config.yaml
hidden_size: 128
router_noise: 0.3
learning_rate: 0.00393
batch_tokens: [32768, 65536, 131072, 262144]
Below are experts of layer 5 (counted from 0) of a mixture-of-experts language model. Rows are named gate (a neuron's input weights, with its number), up (a neuron's input weights, with its number), down (a neuron's output weights, with its number) and show model dimensions 64-127. Each number is 500 + 40 x the weight over its row's rms, rounded and kept within 0 to 999. Numbers have three digits each.
Before each expert's rows: a language model's description of what the expert responds to. This comes from a sample of Wikipedia text that the model never trained on.

# expert 4
Description: Function words before nouns. Articles, prepositions and quantifiers before a noun phrase, such as a, of, the, in, both, several; also on inside words like bonus.
gate0:502476512532541536490489502514453506512528586469499465479432494518510467472527531511559476485544465570551476508543458572492490494506487548466464479510468479494470413540524494595516459489458450
up0:474501541431485522463485531448527469534500486493554559479547544489453475498511517536463534452494518431486472471508536441474518483447544501529487536450556539529480555496492543441493576464542544
down0:489471471559538514498541410527515369478495542501516509512497557527484497526554465477384486442524515550487511517542434542594538525457470493579509513480466467472502540465478440489475525504525502
gate1:447530541516382530502498532394488496513499519522530472470426461547496425488544553528577482467515499549521481521533484598459594530431517518535497527468532509505527524422474566509470572516451503
up1:498473484488514521452461493582447457539569510429459517485512539508456523449491519502509467504489501477537496500540459422487480450525546545450451501475512472521423423591556498564525488472498458
down1:534532547494503385569566483445566513450522542521573506528471439547555495555506519521452551480434579484467384546561484533535563461556505487457510507526495533493487531490512506453506437528531469

# expert 28
Description: Clause-linking comma and conjunctions. Commas ending a clause or phrase before more text, plus linking words like and, but, which, while, though.
gate0:428440540600455517449556586474515524530461512480501517456489526505483503443594542503455491537530507475519474465519452500566534473427504516468476527465534506494496506568529469497536560451535546
up0:525495500551501476485522530520556517518488497528506554500533593489509543490578478467438531576482557423475504434484468537531480544466470487463527559510546513482530524495488448453517528508498541
down0:504517487514411702413525519501499577488503542507480542480512479478475427488604451513483490505537471503509488449525503461502515399507530496553425450467510513474521502510484497539514491499529481
gate1:516471546483502527471458472485487470510533483478491532506536493519537482483497532532531489434558521494585425485517475465640563497467507540525480536428516452511471578494484489430471530437501516
up1:440481495508473518467521534537486470468459534476483440481418485467474471521467495522499491578511460501430522547537535524409460463551508493474471456542498535557467423541541541535516469539511488
down1:432523534503453553558538543468475533483479497524510516497488474482470540529550592516501561477517480516468564423566478433445456523483527584569543462454522536475422500446440465539545468525555537

# expert 30
Description: Numbers and short table values. Numbers, signs and short values inside tables and data lists, like 1, 25, Yes, No, +4.0, and geologic period letters.
gate0:483453574502491574440465512462426496527509508436541477466490499563477422422530526574530459509524532494541421519565493545475503431468537547507433563447483442513494457509549536508445529489521452
up0:487457513507497507513510474496451512430557537533577448434532531429495515446460546590560465554429509483563513551521526399533564507497455484511500490502494526563476510520567523501494544474564472
down0:528500524518432500474485433433480504492490459512574504457483463494506479497483508550557478583492487564529583521490458489508500516539547473502431509552516432503472476503480481524517491491513476
gate1:573507531482522505511528491516476459486463507500514378511438505606497484516519495552548513543553469485518463477500449531541570463502554521470515472464470495497506459466493534629470483498521486
up1:453516493556449512512450528510589530523575527451500573492554457410446498500550505440457501453434490504461529479519534531492478555488446515541468529544529501475459498543551490452489493483452467
down1:513517488550436541502493535484552496541475529502540507512548551507517483484487519534521413477444538505501551523480508488564460498420537476543438384518484499493478502532531539485549504558477544

# expert 41
Description: Separators in structured data. Colons, pipes, parentheses and word endings right before them in taxonomy infoboxes, career lists and number tables, such as "Parent authority:", "schmidti,".
gate0:478507513449488529504466512470455509511509566455531447448499527471511483486543573520528461495556496548457484481528507494485478543496570532481485474469524524616520474459517566491478487391531522
up0:465543523458556493519526478468495497468605513465542464450473547488479514461563494494499522443533488444565502542556526472429436510498568474488495477463534564564482482529560470575501540441595564
down0:557585511541525544442512501495484474464517486516576571489511532503490585486486524505517491510471509516552517540531456497573495510479468466454542499492519539532487574612532434510492478354531546
gate1:492415494468489553439452523525504531582562561439514493524486490505493468478541584526531498472574492535558477492536516477523530544474564567556453506484501461502434456494486509514462529470483503
up1:529437433498494477475520486607564516554489534505515547579532548459511519538496509482464553524542552541521521484457530433495482586530487495496503480516535483432487515479452439484482517488505492
down1:458481491545496447511513470538463457484490448545552484534490509544446539537479519491537522495514469562529519476465565492470504472425577434452508546481529576469500432512441476392582515567550519

# expert 13
Description: Function words, narrative. Pronouns, auxiliaries and connectives in narrative prose, such as to, who, had, could, didn't, and While or When opening a clause.
gate0:560447459511526517475471537500444363440473476479520470392509508481546490496405520493540433465549503517475468561552476507541506457510509498481509527504503433584519506485514461512512464487463503
up0:530518463538572464524502479565505453421505504517496515435526506486546522490405465476496452481470573452481475548490504512532493499585444478422550513541513453543537538391473411476533446565478545
down0:565437466492560605433517533454492452495459499500497551470513503473531544551498521438511533450593519494543466507512471586536473504485540601439463500509489419460453511508500492462482484495481501
gate1:497497483419501496506497542505486446540566507507528534469443558543507502504557499502471514477474513549477512551538389483447495497505584524528517498533503487503488535476479512525471583485473491
up1:479487489405517497529508580530524488531550495491554514441461532526546476487561515507509480481480515501490549551508463480478507513478548522527529453523535464501444534459504486479474569516523485
down1:491543528475514299444454509485498515501388506449491465503527515506449570467519474487528501531353521477548517551502524524491429449511425487516498548471497493500521524458467509481478499464490501

# expert 3
Description: Mid-word place-name pieces. Inner pieces of longer words, especially proper names, like ach in Massachusetts, Zeal in Zealand, pre in prefect.
gate0:441476582497537526467507507476511487592549555519506499531582495521476476459544494495478502416539463523534439470528488566465535516430486527587459479500505529497498514508503500599523511469528398
up0:549491469432433525489464528482490534457527489461528500471399467545507510537461537527562479584481513513519519526499445489525508491543538500446521552448512481539519477525513538408446524442438558
down0:481469450480527447505487463546520513541576496429504506543500525524522434438488481521534534513484404482515490508581475525533556435431503464542507451496459518524489469489463524498541536458575433
gate1:518409531435538521487507478509447507520463541499488498480534543478532502479491508492461498461488493410537448397523538499504460506456503486539442493547542558465459510464543517612524535584516487
up1:456505441432562495472520505570553508447567494520573489498500494533501537483543553500503582491438466418521488535475534477582512461511458499461504490515483570508455486528473510442477500519537403
down1:481500580492495473439441493519499409491516461585503499446493523454474462540529516482507560431532504465510457549476530486485454540518410515554431473508538488491422520507469497453501468565477493

# expert 59
Description: Determiners before nouns. Articles and determiners, mostly "the", also a, these, another, other, often in census phrases like "between the ages of".
gate0:444484592522437499550519488427483453508589501527564449514502551484505475450505515482487495423472505495487467487513462480545577376502527496515469574496384495548518528519480508509483482501499508
up0:529510447535481492522515517475511481455523470504524460559504490537458502553522528509668518476485498514480505532500573520501512513551494505425488521497493532485517535533468470448486501515467550
down0:541557509465444228475548528455516551435453485451506472513476470484514482489503504506509496512455474512498506517488541417502511480466482389504502505483462507494496547528516502527483518491584505
gate1:549506499500543522465492475493460491455475499496428398522476464496458545553471509526535449525483441554473464473515500487502486525472561505572535586522431553468514473489522473567461536416491498
up1:537502466522508502551486495480600519556526508481561569475490560450572507488407488454436513525505528502522522520505501511528512532522454525423495432470571458510454472428463558445577522563536514
down1:493472498470419451378535504510489579514535490482559518481534552562527536477506490461520576519542511522480459473437467505523542491554588478505458563509508499523456519466466540467495493535476499

# expert 24
Description: Verbs and possessives in narration. Tokens in biographical and review narration: action verbs after a subject (gave, sent, ran, wrote), possessives his/her, and past -ed endings.
gate0:497406521459528522476454508453472458456562474462522452499498477550497440484567472461459536587530449518516452575527472502475541457469483516603470575494487496514483459525535580533487555481499448
up0:485573503505471533469484538452484510565468564496526517472515481493465505472504536596579438455530462530536498507503467517506489480509526527416473497448478479514454477529494429481430477449439506
down0:555471421517516497488503466503503463555582495460443486479486538554516541550609498448437490553469480481532425479533490478476555556553485503443561525461502464473472456453468481489557526532458452
gate1:418488497502461509433485483550440509498563579505520510508522482489467473458501600440502542531488489541443497513500446529481482499462494550494476475517494474532496540472508588457544471533497484
up1:435497524520451498482493522512488563485590496505564482491504457483477484498486542448533527472494501455440535465479467521463454491512536559500485486525510449518511548565495562489584486508524501
down1:465480469532470435432457510541423496540513539461459557595554496514486568457495527409501546525503547480462491501436496518458441513537452499472526510521463471477473464461493575519526497555469564

# expert 61
Description: Place comma separators. Commas between a city and its state or country, as in Dallas, Texas, plus demonym endings such as ian and ese in infobox-style text.
gate0:427483604458501534456412540386461520567498481493527544509495459510521500474482512505551441485487511496552536511527477544475537452442532514550428576504467546470543508573600508535485497431506414
up0:434508583480540499517386525416525537516448460522498575541480503497524492446461459473500473511488560481506564467507507474541532496470503486579474555537463519427528531552590496531518479405492434
down0:573471522423562531524448540483545507509489520459533504445433536521479573499488474558446508473485493546477452503594517528542554502423439574498517479456539487503473427448469499532459452460502512
gate1:475483554472455532490439468480521488460452506442549512493479465535442482454472556520485517440483471463505514485496518531482562506498562537520466502453551548539482476494542559547546499524518478
up1:533581424491504498511510566446476525552559551493461484514506490480422510496531521538543488502537460533473484473512511386522460514456522498457496484490529506498535489530485480533446516493486567
down1:500493527543538495545459498497479465441438547551493533530492551509520554447441445468457495577513504494481555495445487459514518526505504449421579542491469499510500510381470471446440527605452474

# expert 0
Description: Copula and auxiliary verbs. Forms of be and have after a subject pronoun or name, such as was, is, been, has, became, mostly in descriptive prose.
gate0:530478509527498500523513532492469458477558467492517489511478497530515483472495440528513423454501449555504509510486498446460501500542591547589507482497499509482487481510541543441442452487454486
up0:477464515540476510474521567476436514493481512463506473471597443518540537490552535470559424478480421527509532459472558502513535499534535577500495475500488527466475447454461491437471508427458492
down0:518556570426431577518512522552552502501527515472531458539464518441504522482514516560470593504524480507437478492446444533539438451542528434490417495455490500500499529586421480580537482491533516
gate1:505483518386521506527474500531528490519546515524524520500524429576540507522514479532516517539513456493505493578537443499430522495497565547499520527500497496548500508497504567507420527527503516
up1:443432510493506501505467490488472497459501540486475551502492498425455496461435550472530527429473524459435510508480558483597446512511494512512490482486462489464524576455439521479542518456536511
down1:499505510478532652534503482478487456492459563463520517468554411449538465460470591486492419523497509519514521529507444487555432507528477469484533486589531515477443520413490544451454597482540552

# expert 26
Description: Pieces of foreign names. Consonant-cluster pieces inside foreign place and person names, such as G-aut-eng, L-j-ubljana, Al-O-j-ail, Sc-ul-pture.
gate0:550508500487508506486482479452444493505546491500586512415503501501527479434520589485563426471574449535547468533508430496543550524483514492537484493485439438556446487532499523480392462454501467
up0:430456524463465554472461576544484443553542525477485441544421450517433475543537430546474561494466532499528461551536494570431509442492540551490470564463578502469494472475551527538540573495453475
down0:511485494483568298552491452471438450495498456518529554554538536487501548487475535375525464471474509512459526423420521443505465493462467440519445483507439516508520512506530496497491467464473527
gate1:503492515530416523480500586463458513558539523512483494458473516518472492503501469503511488418509472563548510518520506504566536503498524548424505510462469427526469470448496625525502513532475493
up1:525531485544440482512545541432524529519470509544436529478548553492494498577505470524484519484484522498476539471515562477531518554524514526440550457483514529466505461447439602510569504557517529
down1:513481519458496413512536489535548366493530461497521503524504429429577481500478529485605531464520471553489490532509402531491499445450538475548487467462469494556504478461479460513502506474471425

# expert 8
Description: Short inner word pieces. Short pieces inside or ending words and names, often after a capital letter, such as D-yn-asty, D-om-estic, Ear-th, War, north, law.
gate0:447443558523532532470504513496456484526505541478542489520472543510446495499490545483492486510565455598542424565529452501478524486495488520526441486509466507500459524561535507501529536489506525
up0:585491560463493536457461516457476433521559478501491524480484476537509476462536510562526530498472496451487512479532506499484549452450548510481500501466593468503484466450514527556487471458495430
down0:458491560419530430482537483491477536555473429454554490481537535490477570466495510445491506521420541512497507508510458511494456563530509486516496556442461507498473484510437501532456470464443559
gate1:451510511498433523440469569504476513506488472449486521471421443574521473487495534505493507442534409521479534532540508524539447497494489563532466482532490521537438517522491522496551555488550470
up1:506525516500604539504495463490560447532522530496544473463521549490449459504471485491551534464499589517569460507544466568417545474471550493468484560466470502502543492510554511534468467466438527
down1:491482547513506472540479514550464497530458456535503472524501529421520518479423495476467495459574504557468549478473512535534439497472504456590454519461501483452498537438529430516559517588569573

# expert 1
Description: el suffix and prefixes. Mid-word pieces like el in Personnel and welcome, plus represent, career and initi, often right before a heading or inflection.
gate0:487479486504446522467464479506492513518551435436554503479488410553499408453526514492432524499609516550545510566551464489441471460574555517502471512524475553447491505480504582436524566512490539
up0:436550519515507493478540518473519502487532567499493467574443448474496565516592479465591495541481486530519452574491463550447567541504419503466550535515577479545502546504496514504494476442453435
down0:545409476528485513520537390465384511552452538528510483373539504464565447519515519569509497457570502537504516539533530505513495422468568548515507492421495480481506441447486488483500574474575506
gate1:444478495404497527480471470522439536554484545473538527475501438502470433539450528567483465460511537536488538544494535480459541457514521502478381571529441513497423500526538523467502536532525458
up1:515507526458515494500510505486500506494565551447508464541559553577493577504478460492416541458476491523475529593509489501502456435506434498494497518508470509533485525498563480559517460524496514
down1:458505428531503497535592470521462399469507462560479530507495530543398525539493552521473545470507492511494521569522498525459497450493574486455519522511534513398503542524499570464583516499462551